config.toml
num_hidden_layers = 14
n_experts = 32
moe_layers = [0, 1, 2, 3, 4, 5, 6, 7, 8, 9, 10, 11, 12, 13]
normalize_top_k = false
balance_loss = 0.013
router_bias = true
beta1 = 0.95
beta2 = 0.95
batch_tokens = 65536
Below are experts of layer 4 (counted from 0) of a mixture-of-experts language model. Rows are named router (the router's row for the expert), up (a neuron's input weights, with its number), down (a neuron's output weights, with its number) and show model dimensions 0-159. Each number is 128 + 32 x the weight over its row's rms, rounded and kept within 0 to 255. Numbers have three digits each.
After each expert's rows: "comes after" lists some tokens at least twice as common just before its tokens as in all text; "comes before" lists some tokens at least twice as common just after its tokens as in all text. This comes from a sample of Wikipedia text that the model never trained on. Tokens count by the router's weight.

# expert 15
router:142090182090172142168183081141129118103115129119111137111117189074142122131071144199213068121143141102120059162166118124170166119156133127114188086087168129132147196165144126089137135132163166109145099053135166102151176111130122189134147146102151093047095103115122145103074169138149109147135129154140112106107108137178132125124126142136108084173146139105080073122086126068113165107140071163126082085115061129111093128105124169130118210128091136134120119165127147116112135172143151
up0:208133108123136119189119125145218107120095113200088186177173149065153123094195131118134123129104160091132129151126133076143128125108129149130157136132170174131137129175132122177105168121180109170132133129129077140071077135163076106125126107142125127132177131130144143166145128105090142058102078138180139137112113094111104162128112159094131124149109149134125126087116155120063085096172100122056110109176126142121083143078077140127197162174161139167211162091158150169157130148084128
down0:178144127173102080136143083126066090148126175104147156129071174122095172095183098144125196104133072136128113122064144119136114138143140165133139133151127204096134085149135148153167149131122123076134159124150124122100095122107124076132147137083120115118152109158156122125108086127098119050128157135124145133121087139092104175129193133095127121129160143097112127138101159133151108097134109111193115128089134154234187128090186127050072147187150058199086149157119066104127098140158125
up1:118093128158138128103111119072079121081157139162213154087138147157084188111156120146157123136107084076116184081125093192148104128124129090129189151105135142099123127132149158144135165132106133054097153141123123136100148131127137100143197164089050147077210128139148175190150157115053077133127112115099113126171110058159105085159128173092147134084120125054127180112104117167178118126123138108100144060114122124102123129129113170105107106114182151137121112118133153158128055112118105
down1:136110217148124131164159106079146126154128118154132165164136098189127066036185114101082097122136139162078135073084112148142142156113076168110143081109156160129071156163166124102124111116130098128165117126090110129026170122109129114115135111127122099160168117135127191111114172140130109119158131109143142074194083117126130156074211070131117089127166128150133132115069148137161118116055133182169138118111120178121140132161103139142110071122199131105120120149111165136168121173137149
up2:082121076091124156103105168084137145167127162072148146142124111130124111155111135146084170148104128154105118122183082170146173085123155142129120163213182114118154151056124113093128162126105138102153140052094078070162031147085125107085092180164082123128128114187144107159132172112113122171129165150129112079202110119114121081183135096149153130092148128171132095098109162144136093111180128185149180118190154118125121129133123149175133197159165094176100121150152130118116121130161138
down2:085134128125096177127189115143134048189140195146145130070121133081125144136132068139112179095099202100149120062123129135119147129135123127132152080127135122137206156130136118108132091109152085141171114228095119135153109089092148117111115138133132127128129127099127137141138175104126200119111171064151147100131151102070099140112120066096159103064122131192137119164126160128071111203111141124153136178151113129127120132125121129145126135183204136147193107111136099044099144153094151
up3:130124108128133138095188163087149111115093158120145071171143147134156186117123086156153130163134090130144166152090184102147130128144094150198128171179042069112078095186149086169100151033125154176141124141117115160182140125129104136077056158132066138157128138109120161153108116110146097081123120126165124132053129087127087139156123163174075126172135150150117119133096156088135070139113169120098158108135118159110163097178128125134112144064171121151149164117120180084123137196116124
down3:136211112161173128143143091108124044179121142128149156105091123118167134117117121115131133119135073099156116117103216166115171119185177110216178147113149092154043131209158120139149174129116121132141157116087103202093119094115076160111135135130148141100141107129112147124137137117124121123117073146137089042155169148163137141140134159120131056054108150118134107114090143054127124145140083136087172139102128119110095136129057133137130150142122179123095107107176103101106166161116139
up4:108087016153125116102128112164165160168103131048114142069108160108150154138131124156107110116130082126092166119129146139078115110126081147173142129137121124097121114133089090123092150140127167111152130134170140115126137137154165116222179128198114118165143121122057155138125133156045119117132072123166143166105128151135119068125126150147155135134081135123132132073114078085187112145064199143086187109111137112181177113164152106143140091165207108121119097129114105097133150101083177
down4:069108066169127143082124092155132123160138119083079161128105124107159151121137128127093094166128114129112117128123099152079110160100171082195151116169087082128135141131116085125064109131141123121160127087188138097154173150111135138183152192124124158127137131104120109129131136083100131116184125132170153175180111206087119139141094123171100129140116077170155171117133112092112055136119154241116169120149179131157152099089134125169123129138166127120126084114191116082093146049061164
up5:175109152107104138132131121091139143140110133148184165173154104128079119114154089131077164125148148114128111135136129078120176108100129159127118108120112143064118144131188149116093107033167030120169140177167177128143138119153185063121069129124129093045102071160090066172131162138100110161190146124127122106129124055132089127131116110126122135119105117171184187093115097130121125142107154133125119142120127174098146125153187115120087077069179058162129147106102068126116162134112140
down5:149132119133174134071147150136097237125056118135124134127123135146103097142206083145117184060129124098129144127129103167069150068100126091141118113103119123180112151126149188144080152177116095128100131065160195159159207143128135125179093106124115127110083179142102114148132066138088141195155160118125126172108126133113109173144102117083098119102057066158169128096126109084105112128131138129133187057118132158135158172190126104148171135157137101123139125097122127148133150157131094
comes after: " to", " he", " and", " was", " who", " also"
comes before: " to", " the", " a", " that", " in", "ing"

# expert 24
router:171171130159110119154140134144087065099102164142122091083171057159117163120090178088110076159088142169123152152125167135160162126133132127156125094176088125128107136170146133054154169175104148198110162086122159054151119130063124146159093113112116154117201137089122120163105104133132115157129163141181158139109145123133112161083128168117088106084124088110177128090123147091116107156176077141174144076052161077129168069118117054127101110170113162111127161085172126150139125139143105
up0:128117074065118088088121139153149128103122124137126153142161141196113130073140134169046088115131105131077093177134130161118114131109130120156116158025125160146085150084137091142120104155187132167189077129131159107146148092144142124065078175116118103194140114174126110129095130117132113125114121082092121137124118173153083066136201128171108110156163130165128142104103116110099149078102175125158175096095062120115181070148137092167093157200140067148140128123114110111152074126148145
down0:138154109112075107111062164176118093130101167139126111114140133114127102127093136139102101084168077134061162173124064130190150128121148135082175128116140154164216058129134129087110107123114125135162091134141119157079151115134100092115113147056131120140099151165165119130118160094171127089103118207131115179143070126126138127112162195098111176142122131069113139094093102196168120156113163216180126076116131160101144116130151147174177136150183143125081125166130119076124125121071137
up1:105132151120153057173124126134167121114154112130144084149111080165131174113129133113146154046097129136167104141108090074123028134103118105108124083129120100170127113144130180132080074130071152156128130007123127076152091091150102109122127111142124151148102206090136127130098130158138234097120139105186136157144133118147131101121126125202145115143130130107215168130125166123111131127087103124142144119131110063099136129090125146137166192119160134133124092087132076113195124130129135
down1:129098117200103074136154087143119111126060078143125086151121110152168149143090129159095114166148126106111121121120128124129100106117130115137148120165103158207086167188117085154119118110150158100112100181066159111151186140157068155081124091146071205105061150097131091126113218032113096120112133113135097134131137096190152097207129122142096138131127129124114121165131115124146150184127100141099121112142149115132120122100128143119146188149109225101151151144107146146139153156195085
up2:120052099134132155135119125169127102105175109129157119111118103117097151107120112123159126111172130172150134167129106153165118104143134076135130128140089125195130174151124167170188095130146128127144159082139147130090170171125140147143059117090136104166149079141102134100086125098142108024102115107119134085139134070111121129162098130124070105147127077170058104233135127128199158125127132145092064125091125099184129154062082128135089090155095170152143170139093182141143069145075099
down2:096128149217156134168201124130137145103163114138114114132120143079179172078108062149126118150121112146135176168071145110081133122160135149090137117121033098102134115098142151128129100188094144157194126115108167145076095170107154127168189165112131090143169125098100115055170210089146115107086157134165142095150126110105158133126105093104145131140135083132141101120113128120202122095151126116121092086125077192129134181122073141105126120127097163092199145129149092063109138131101116
up3:141169128130159082085088135134102153136114081039134101200068092134102100128120175171125137186138141100105150185128134150113148157184148128132107066100151126133207081127092125086186128179145098123090129134149133112105102105126105079143176114099102143101130141112172126041154140159154158188108069166130146104140161157138135143083125159065173153186152119107128112150088083129149121058140142074132120102126130085113115116179182096174100134129087148128130150103131121128132089201158141
down3:175132140158158095121094060153119098137065131133126152134186149072176150144151130131095140135111171098163170123131183103108200104136090134118047138149135143134175120124118179091133139139080050157177165077101132085128084149131147121091096121137086180098106123114130094153157133106145155134157134114153140149135127166111118128086112128059149140155085100187147147107125118103130106106170124059110161117125162161123159030160140055191193060133112109105127185156159140134124105112098107
up4:081099114101099111135123181131127050155075108119124107148117105159037143122105166169175099095079128124118145154172103175153079122092140057100125142099122187142137133120127112154079057103116188131108099112119127128147115104161131127133090134141099202101128114134165092127121104167135171087136115178130116122142119079129177122125145110116112137133106113128114148127127162108167114109124077120161163043091100082076166087100135068171062135123132172112186167107131144111187121108138026
down4:102124126086119054134089165174186125119131072173128142088188117136116139058095158152101146142124121121124133129118158091082117120160134196104173131142134179140123110185187067076201133135140159143131180125081097126115135130092147077126153127070197162097131139114139124138167111154122171126112098104150130156127126110149148085125129191108158153105129156125132105103121125118069132139204130107119112169162134114161167053106118134078149166124099091141177115102140117011097121159174111
up5:109072127159139081124166128068031105136114132115100118106127128128136139085110125152137121126116122149118150131094144121096202111155182111101162139174184148080084166111136065130084146108129131177138113099121159105165067080133131089128117118118125133116092130154108103129149119126164201128128135090101094159110139128146150109046112143179065132097143153141104090068105144164135173035110021125127112074128084070140102061141173106172103126132138137122113126143152139098124152119068156
down5:108140056131108108156133127035146082130136084118071094140164102118124186103180076131165161189137133166101152156156186192137155113146101134170203108170163130139117149142155155159095154151159110181153130123154149117122080110135019092173115124144109119133114123108134114105133148098210119140141102096121133178136074104150095164095085094059154128125173175116124086091177092127127108125144112135127119163111135131157088143150167122134140149102127112074124125142079105093133038134124143
comes after: "-", "|", " the", " •", " National", ":"
comes before: ":", " of", " by", " League", " medal", " information"

# expert 0
router:101139143155107163157168088118108144132135068115190179123123185151121142087110171157103095172087168131160084148083140100182094096128123128124170095128062105143134106101145142147115143104106106168136079091129121189149143114158093152132082124090090120123136129149087130092110147076143074120173099123139157164106110146086157153087086167143131135210070121092169074110144146139137090135134152146125104194178108130067137180207142150104105101105102134174134194143155054148080161111175134
up0:145043143144097156099066099171111136147078162205106140100149183111118098118126184077090177135089128129141089132102157185110165134140111092014079140128132172205102112090139124119063150123125117135105086124088165140103167118133128094141126153166149110200160109125105112110141080118132107111120136164051146115141148063148132125118103159174112184114126188071109126156117067139132113115126105146093088172156101121177136150150128111154119091126121132140161128149137107113091087180090136
down0:129084155101128132106095166145144135177179151138136131157091108127081116143121155100139130141123133122166116140079146109135088134146123078140086138170123137166044143108139124147100128161117170134109120168105103132074186118151128129093154148145129171129187106212070128067133123131133195105090130148143129149165186155140136153135119086151079141080123138116130035141059123134122164143136169143124105077206151166158098106159197134142094143129104073098093118065102091078175147128046086
up1:113117136116058131076075078142129159138174113222089114154147132138092090070095107118141105126148084088097135128126124122126085136137140102125122036132123152130127110129104144154158109135165078075118121132127110090059153138110168107107132129095109116199106119124109145138141118131096144146079150188114128144137113156125138158119208151111099136194090136129062084128075102091145138100077137129152164154134127112131129145047121147069085139115172104120131063043099127126099146172065064
down1:107169200126099087138127128179134117136215116180168086165157126147111111131132126106085074157138086099093101130149130107168117174178137134159180096129145146129142105067122147149115148120142098102119082122153095104128085123120105111143106190137134147055168144112107144174155127136133144113133092165120161132099170133105165175176164180051090122172084121147092131119112097133125114229079097137053085122084116125105126165064159118126123134106159153121115144156164154054123127183096080
up2:142180088145157131124173140114111129122190122107082085060110138149150103097177100233136129127103149119115125139099127084142097138167142128161163169171062150127128145143075169132135148120083162096045095140125165206109174142125129084097131153081173134167118066147102175130130108102118093177142106099146146106098167148101115134159118126155183069178122142117114087120220127181059147147113127137128099129127076117099085129175113133112130128113158147139105110114092058152099110100157107
down2:116113141096117140136085127075098152157115108109123115113107078098160140128104124128140121101134172162086136145137144166133175119141142196126146126116204147091109200127101133149147121172153107121180114072140128084125067147130137083117160131146063135109124143140127129106123108116086117134184094139170148132162135121128113104171160167175134094094119070127121174125081140067104114162155151050155164114091109124132081053081103097198100217134078153132141191212129197131139167102120091
up3:128125129084136157138156119143140114137118158164154073077094073146125143122153152115122213061155124078113175109171183087182137103125176094122126170127155125134087118154059074142146151123096144191100081148150119151106109157168147131136160075096157124159168090122178128132108138117047096125155125138146102109133128177125088118119107160105124109111130177188121127045107092125121125123146124147081144103208207059174137147072105153135109135165182119111122113122146097151126056129113160
down3:078120109155086136134139133157102167115124120086146120123078104191139109148131103098130151147136148122053057101140158111119140170131116156147098255051092136179129129212131081112155120134149100131117113089144136137165142124116103082139144103140121144166076153107158182154113116080099126129090121108085069220098121150137108144120098154186127160135139145072100083174051122128161132141141121131116125128116068121141098168133119139141161095182158083185141134145125118145154133126132115
up4:132055126128137131147174104128193057049147107040129128120084189168146099126128069151133172117082104103111125153151147120130189129073070111172187098116123147152139129130128180110121093124130127125121133119149137141086140129141112117127102176114089049126127122118125119170116128138139132132085153128127009224168129127143096111120081171100134168131116102064123152166165135146133174134123125147057130106132102072129102132115105142074132096143113109138166159133122108048135119114139138
down4:037156149096128113144147127089131147126116099145123126083108114125138122116143148141135163168120136139100100177133113123104101126127088171104128104089163123147151131158137110132095214144185177111238087124135101116127132154130140144156122134060097038129171150118178136113106158153134143129170105099122127088126089120116129202118113121094152175168254173105120098152178115123134080132144124094105128066120132168139132128193099061135082081128126166150182139103141091125077140133135145
up5:132124120116054114106122150090084132142099137150145102114136220127097100194068095119166158130165092130188068127105119147144148133103138094117051074132159188147201112075090182141088083129188176112113109139157146169196153128162110125083132134094166107099120130113173127113116176156109109173110130118103151129121123091060070155120155145144112152107108132181114141168146073122140070115141129134132112190133086097139149144163150137219085088123102128151127139085134162135103149109108135
down5:128035100129126115084113070148127120132108130132116133112104153154154128144119147060122175104098136128157120125077078100130153163084204166144152148062105085122126092082131108150140111140111149174080135165132127171127164154170166172127107146099181134133123138154137196132145153047127139176130147155142071138107125155141130214203100124163123170133171073128144073102153123075132086123074086148121102148090112170092086148163176173145149126115076102157135124137144117117066102120106073
comes after: " the", " a", " The", "'s", "The", " its"
comes before: " of", ".", ",", " in", " was", " is"

# expert 6
router:156145159109148140159074090108159119067145192121146086148089116092130150139099126146079106184105154128152095134161143170091103067117093062126134144077178111135111111172064116159111118171165114154139102123132168155141156164213180117138117127116147107178140124126128135079097197121143197182166107147143111139138176084149075119095182161145117144113057101128119173109167123123130132094161116141203158124114144120116141111099137070117109073130150109170060168077095118122141078119167101
up0:083124131022143182209093105173124185148072132139132084154130147117120108075139052150093114112125132122173074128124123074127115109171123131124122040123097102124150199098111143082120146124104122123079096104142106113224133116160118087134143127090118112126148166210116129109145169077157154183142094109146148121075113125126154096132119141157119143134124170162128121160153173121140121136128105128127182150120096126130097115150126107090083065141127123136117143189163135131129072075050110
down0:143143128141128116135065153067111095159133154135121100145138108089134133138171136135096143160122121122137151119226133124131072115136142089110135172142173131176153134185122098115137099151157112185169121152099116209121118078131135200122078129042110125150105111178138124195113123202076159090138147198141119123222155102139176153126065117136084130125134157097140128091069064089099185139160112104141095135147152125128116122097086108116113106118099130133072124154079114098103177112084121
up1:137133126141126205159129100118093178161116103125113131132142229077138133104097158106093120066126132085176170140179157084147124176105116068123107175129115170138106098137167067110132145130184163140122134120098163099128126134150171102137134133128163129166187070137110123109103136129135138118160128154117114114096103143152109008107100138124134120091097117106128119185177111143151072095143124070161137179082085183160110173156125088146056096160123059128083169115127103116148118112161083
down1:140128139119104100125132128113187130101116125158165153109166070109132101172158159144132127131120163149094123109041124131087139129212191159120134117058175127124134184103129182136078126134152084116127134103180075139128157057123098150146111147216081077104127210105138153173139134119088133141104095156103150144126136067057132112134133068104120138139157051135130072098124161073126156183076108134097124112125129099128177144150125126105146145103153125128177102130122176157125168199100111
up2:073166107140160133133171120116130124139150116041122091155128124151124216099123125180150126083027139128135125155091134183177187146071110154146174250166117130154134071086139180129161082076095186076186113118167102185136087099096126139124100134127131081116095105141122198168118072135167122132102128132119107100083145095123148127128176135120111136084169137130114133116092119114158153123120113135146109135117118074089170134156129113140130134142147126110112070129110123117091171151127166
down2:184137121114134149109087146141125095076113087255108180182051107138116101127142137160166193154135189129209124135147128126096182162128143102092111103123104123124120187140139136140092156130129055109120135066130167128160101204049120142113188090171110147154149083112134115129113122121114113169114107084105150156124123109111126125148136099129228069148108146145135128128151131108137158099181097096127129170090143120130106115121098115115136141096113083104129149153188148072127110112122130
up3:087143122135091130104139060168139100188135108130111106163127114122122185147145154122145182039131140146122171128129122137166219165081132110115096200087063058103130124119132173122124091075094123115153140102177142165130028189099128155116130142112123152116083192128149128135122106119161118120093132185141143171110129123125153119129120084102137100143202174141127107079104092109106119081128127155142058119124088163120117125135124130156195175124133125128121155085167148130127205139155187
down3:118106154029067126163147118204116086151157144113073144125158120205114128085157088108186081148176067118139126132099163140061178173131146132123127133148094144098149126121114131055137131091133087099149128199125155144103150148095118135108168086166118120112139132139153142161075163074120108162120104117134078080131145136126157179162104124109149104047143133139112181115150176113161127121143120099070127132162095122190130121189065118111140113148118122118189143125209120099125156101121158
up4:056094106116165164131080121159143119195139176129126073153117129128143115142140109142160127206150135170109144158136140162101117114115110062165084132098172091147117197058123145194152122152116141131109090131145136157122146122128082096086159104137078119139126123077193125130190124188099137095124081126080074163135125167097206146114112161099115144145157088092163123073136181128120164156130174111103144157081160200131113130122136119140031138099116102127144108077100139141150134060129132
down4:120122134158043072083170064111125140141153108144136201131176109131112138073055095095085173094124113110146125137116125132173137146119207190123146104186041119129146109120125090119113144162113114121177129153072124114167109096180127120123133214076133170133140092139118173119080119128103126156130161144156118125094124113126090140094214111135147091110117119109121115159108118134153104149090112180129128104119184101108147140084131153134200112168169112130077136204189118137177105134109125
up5:125134117141117131130137092191135114138067113168112147121182209155118121162111071079127116066126119127143147200137168103161060173188152097071116094113131140171164201114104127152122104146129100141138109124084130135181123118164151118093148118143141118156143087092188110127128130122033147134205123167157124139124104109084132136044071148180128120134114101047162078186147159158145079136143091108120127126117107122195159141123150188131107086127119095088130162142145137127142114092117115
down5:172128150129180124182163247091098153133142102137097148100092114098171140101133126143127121163177142138188127095129133136034118141056104151062135168131110102088161051172089168126076112174122136102116143093136091170111075116108148136081195104111115119129136162169128094090128190170140107152096102108180120128106140160153110147121115116113110118129149109129136136139096132078065131120153132104117127113127166169088121119125149106125137131108103193128140113197178086102131170127120213
comes after: "–", " (", "19", " in", "′", "18"
comes before: ")", "–", ",", " |", "″", "."

# expert 8
router:148138143094095113102127107137087128123184165140142176108097151157103177130174096125097122168114139132105101113123099097086167144111065134092168139099087092092107112123105083095099137145139129140161153158123103206155156150090159126110173144154138143158084150087137158128051073091104140144084119125088088100100164105137127160063104142125099151100197123095233196111158187147144123145094161079147115202196160104163172095113126125102132169123122184105171102149134151153142160140152097
up0:159166101144137129131179120120111162198132117131100132189136098092176151136144138145125145134104132111121130141139156164139115135215148109084151111106129153090126084127126169157143171123047145093084136180156130093205114103094090045126083088145161154135140167126163160137125121131102110067132054154154145121138112137118128123080143119118107137115160129119138224107128161105026128045098132080103121094127107185070151128142166089132119144134128113123128168130128051128167099169102088
down0:137125083131133127188155130119102123141148187133165125147122130139107157100128099165145132131149165150178125162157128110117134173116127096109131054093171146162126116119167183114166086140095162121126086167111097123119130143075114137123053140076136110141098168230117112088109161082121089182139188144105117173198147086133115054122110123107037123129174121159109166121160136160063092139092158161127087210062139093054140134089125150113140159133136112146131118060119127162142122138124121
up1:121177128129073146164182108171131128164092149136112181147079113126156119144057144123106137118054171127174152149097147113116106116092126110153130076100147130108168121135138151174150165155135144130052123132108057119164078098162083128084136126102116139109124095141126145109122104132103137114122111134177107126080130119124169150108139149062106127161176125050190177079085128121086130019133108148124133140131115157104174146176110136161131106099086124121184120139127042142146109042173080
down1:084108107126087119127145109053078110149148179116133145081140140155181124107140047139134060171203098143117114155157187131209123071114123092084142084136128173077130127122176151105090087104132085110113135082128098106131155131136160127152164126148143136174110156180114106067159079121158152106158133101135163159174138105104138127137124108133093167142143162119138128159146221121130116107114141129127098119121126096130135107099154121107103129185136041122075132071101172157132233160130131
up2:148148122118138112126081101137134137173081102105116130132121112066131124131143129126170107160150124200099076203119102115166087112118168163148125120144123127103146130208169208132151123133115167189073108148088039126073122166125117196110128136126092125103111089135142137086063147149101083144186069132134133135162124119173140081090129077159147126155106122159128168124086126148132128125122102174059128188223120136132142198129107068148118136124106175137102130137142106174173100129082129
down2:168139139109152094110111132123125136184058117142099109203132074154171141093154145128100041132174143126173120091151146143212139128115199128126206150148103125073071118160142146092133143135135174120127098136093058159122141091118177147098131144125153155127108122130171117130071114127091127168138068142162135119106120161182125107143132116139147160153119129144136073148132147098119148068111170162098129107179127110123106191116090133130123136041059147151108098112023123124136102180108124
up3:053143125136158119169077112107042118152106122128194139162102096111157063097180122095167138113117123113139120140123099160134153135120081054201135126160128152225089154096149137117140058096167142128069145135119116071150099155182144091146181085149138108090162166125124129138142150232136086106208088140134128142128118107183205164068127170126126139120142130094096137128093141139119089119147076137164151132156129136120136084128139130136134128107106118127169103110119151076128147139091121
down3:154127125205137084160117098183128133100132174124120175147092217096159105105178133131149084119119087110078123130055102102137097128168139127133132077114146172084191169138079084130121146105122145092156131162144143071112114239109126111136093159155089129094170107158152123190141169101159090136154124065107105107162143143062121096092108125110154120115113112135099115164128178108092103116134135143083129118122063114124118134146150141116173148163164138114193071122103113220156134114141167
up4:109169185132138119082159159161117129117110139070157123131097194162151144094145111056143152076080087179133119114182176120151076130222095142159128127142133160159179074104119099139149160115114151118124117128099117082131144119088129104153141201114142176155129104129177101139194158137089108131128134108120163146112135180089066097100115118090123129190098126085185113117122139166118110144093121119111067146179109129121142123159123082138138157145155100132150129099107092215173133131058215
down4:227126140076067132126095161121126115143134089074115148047108101139169097143174056104166132181172102103036132089153142124146164125137124155088156182137048170100152117197129140142126079178120148104133112128144144123161103114120116106096103108127098127190115144092128191145126141147128133122170167111141101115117139124141140122131175115161109174167170097118178126124097119146152107154146113079089202060144149123094116116176149219161121119129112120110106140143098087118114118108081146
up5:160121193153141071154117055104090102143110088131111122139173127106066151116122237106164064127156117136152104119162089079114142181123144128093106093133149107145128130094147092150189115168131140136107111130117118126131121131080128127135132110121095147052142152173118056132028145162131098127142158113123129135138095110156213106138139099133166112117127138125151107137066113132129117152104128100120140160096117181136123058119129105178104114064154175076146159150094162143192102047094154
down5:134154109128119132112120129098132174088153105121135124119140192044097127167124059136161105087125134070147129187078064129161103079127134162131135058125100152145155124111188121129129067146117129139135145090141142165134190108185122124116117046130192078121101184125165110163148124135108150073087163132135133146110131118080113122141117112138098134157145172111157103128133119077119083225122113191140158115061144136118114160139109124091087186183127165192105130134159134064178128136164147
comes after: " |", ";", "–", ":", " (", "N"
comes before: " |", ".", "–", ";", "°", ":"

# expert 30
router:095173076161179099110172093083120150112126099121116103110096104140139068112178103096147099147177125148112118082083135110096127081134122106110146201118145125127163112138060192117128141147132129120163116127100115120137161152174115152117158133143105117154197121151120166116148105121179099059174163096191095126107104199166109073138171091161151137130147109127078084144172117093109097124119086102110179136125034130129124156123189166130188110125114144120106105159079065157204148098180118
up0:133099131182121118186141154134132164109152135153142133132139106137096129106127133120085149125134084082108077105080196139156069107082158144140127117124024099148117102133161128144196165130113145140144112073138142091207127202094157105135126111139172201112113215170134111067126149201118120118102113112174197098130109164121073103141166167153066113176158116106079109169112125160103130132137152159109153105128196118140129099151137080131131169082130108090145141156111144140177167139100141
down0:220113167066137114100130140115248164177125140124169153127089111141121154128134124087088128090135182123155157102175086135134187088182109096158115181141130125120172129023104104127110124103119107130192141093042149170103159128180159111128149187123130121106118133084121120108167138139077120135098153147144117084179102118123177141116097130128210121100118140138128117089129128138110175099110103136140112087137113201123116118098118114138119148057089163105124152105115099184138119109148135
up1:191171111064163085109113064159123120135115190136070140092144147112128112099102081176161216163094132189147134173136081105138146185115144149150124133125129109089122107121102131146131149167110159136118101128085135170126120111172137093131126077139098164101154092119170156173114112143062070123127129071126156191134158150127119114071127097159128012133153064148103136124087130128066134144127132119091056182135127116098121128146130231110121130117116139126137130123094126133124133072095121
down1:110121173161141149164190156115183146085128094130097165140119093122112136133100119127113096140108105157147152150120126132141138076140110140109163126151199117096126125135134113087077122137185105145088150124117123078160086074155121148103156131096183095062178148135161091190178073076148064113140111124157104141095206127112116105139143096106138205146097188113208129118158134162113111048170119135154086129131126120193115140086115167114086126154107067168128024093125112138116125144134126
up2:132203131113114104158129191059146141156130120140094180168141169129115146131106155111128131119097094129119099124125122183199092128144141108135219204118143095126137138114048180126074073112126107128126128089124133143143137128122157114125143150199093132183143130116181142184073138132138136188085091144188147138131124110154132066081127177161069108172121066081143102128213098140091122110094113105131114063113139126153157149097094102115148155081130098119128139065117125140173086122118116
down2:133079141163118056126118110145062109150113133101156132122099104123150144093041114107147091129239147107057123165152158129189074057134107160132129157127130130196188119139100155165131112134155131099118141125112128127078140105124236097130161160131147156172107127159142200132099118084116080133128118193129140144132113114138112146134124105084153127141121161123124131127062154126184110153141146124149162106045128129122136130111095101164091134123165130074127194108130103132066178122131087
up3:102126133123138117108141162117192095136084155124074104180135059198129114118143038128093125139110091208123139136080152127082128130196168084138102151145167196172136128163108110084065142142146155125141091125132143104177134156133125144086127142131123123111148097130167094099147105184166101132134168094118177097134140118127117121200139140130141132090019091104129141154101154190132107079136131112153097154140134144128204138108160142133087115093148177073096105098167061141135152098164113
down3:142078137132146099090170157114127170087073075143077081146136140142131094154099212117144093133146183126124175150140120145109131076134217123123135171129121098230145168082136115118126129132166077125148122179117085113093144119039171099137133106144111140183140140150107149114119132081129129149124134114060088151155126104196144138118118157099195139107169133121084086103099184070202128151138092102143119116042125123160110146138087122131128112146128113129152092141121136122144109104204122
up4:105131126127134093164170167077161153100130142074119102174125119109178118095180100089147092149129152077133136113113182120133157121058140131134105147141096123132164179131044141157033130103133084115132072128120107144107145080180123122118182158114121102072139079113146093031149181163134152203053101144115088131122128100173125130114123115187124098062162130142167131128149115165170093120185081152114115143152163119113137161128163137115142085137060167130138188149108128144105161133131130
down4:164102117134095124096118127144126104126113117168174108139090099129069201136160135121140098112096140164127137133118143156141108140161125133112094129119172104173080094131156097056208178141164215089128157150125122109121119167032136139139082094127128139198156200109186140202117148061125069049175120131141134134130081130067105126104120128093198124129129157126092069114168164139169120106068162135115133128147098108132127161129123112114116104146128146106087143132092099117178115088170150
up5:121133130133138087121102131130105091112134153159108192139194127118115131081103152152082113115157134140164145104119140092122091183183102127108068028178125105165117131135139161161125091122144082125126156164175111189148129143125126133150102093090092130133122108168131154132124159125131164121134186146199129130118229138125119108117086153073100073126136174121148128185185127087126187159091172101128179112102238140175155142135138152152141156168131101107158147132100134129205143153173086
down5:135108179109094140122086159157074132161121127097158118149145127164168114193134041106104133149136112159127163128156097131119218193156138135129158065129131117136080126143078138077122144079123155129103176115114131136109088135148114133161132074076146164117119133106091132132182128112097110150165125086032185128158146132131125062119098127128168147134103089155185159184095158134131136079137117125187131123157042083106136115089122108123177170112166114075110173118123098167133110212123139
comes after: ",", " such", " known", " However", " served", "s"
comes before: " the", " a", " he", " it", " well", " they"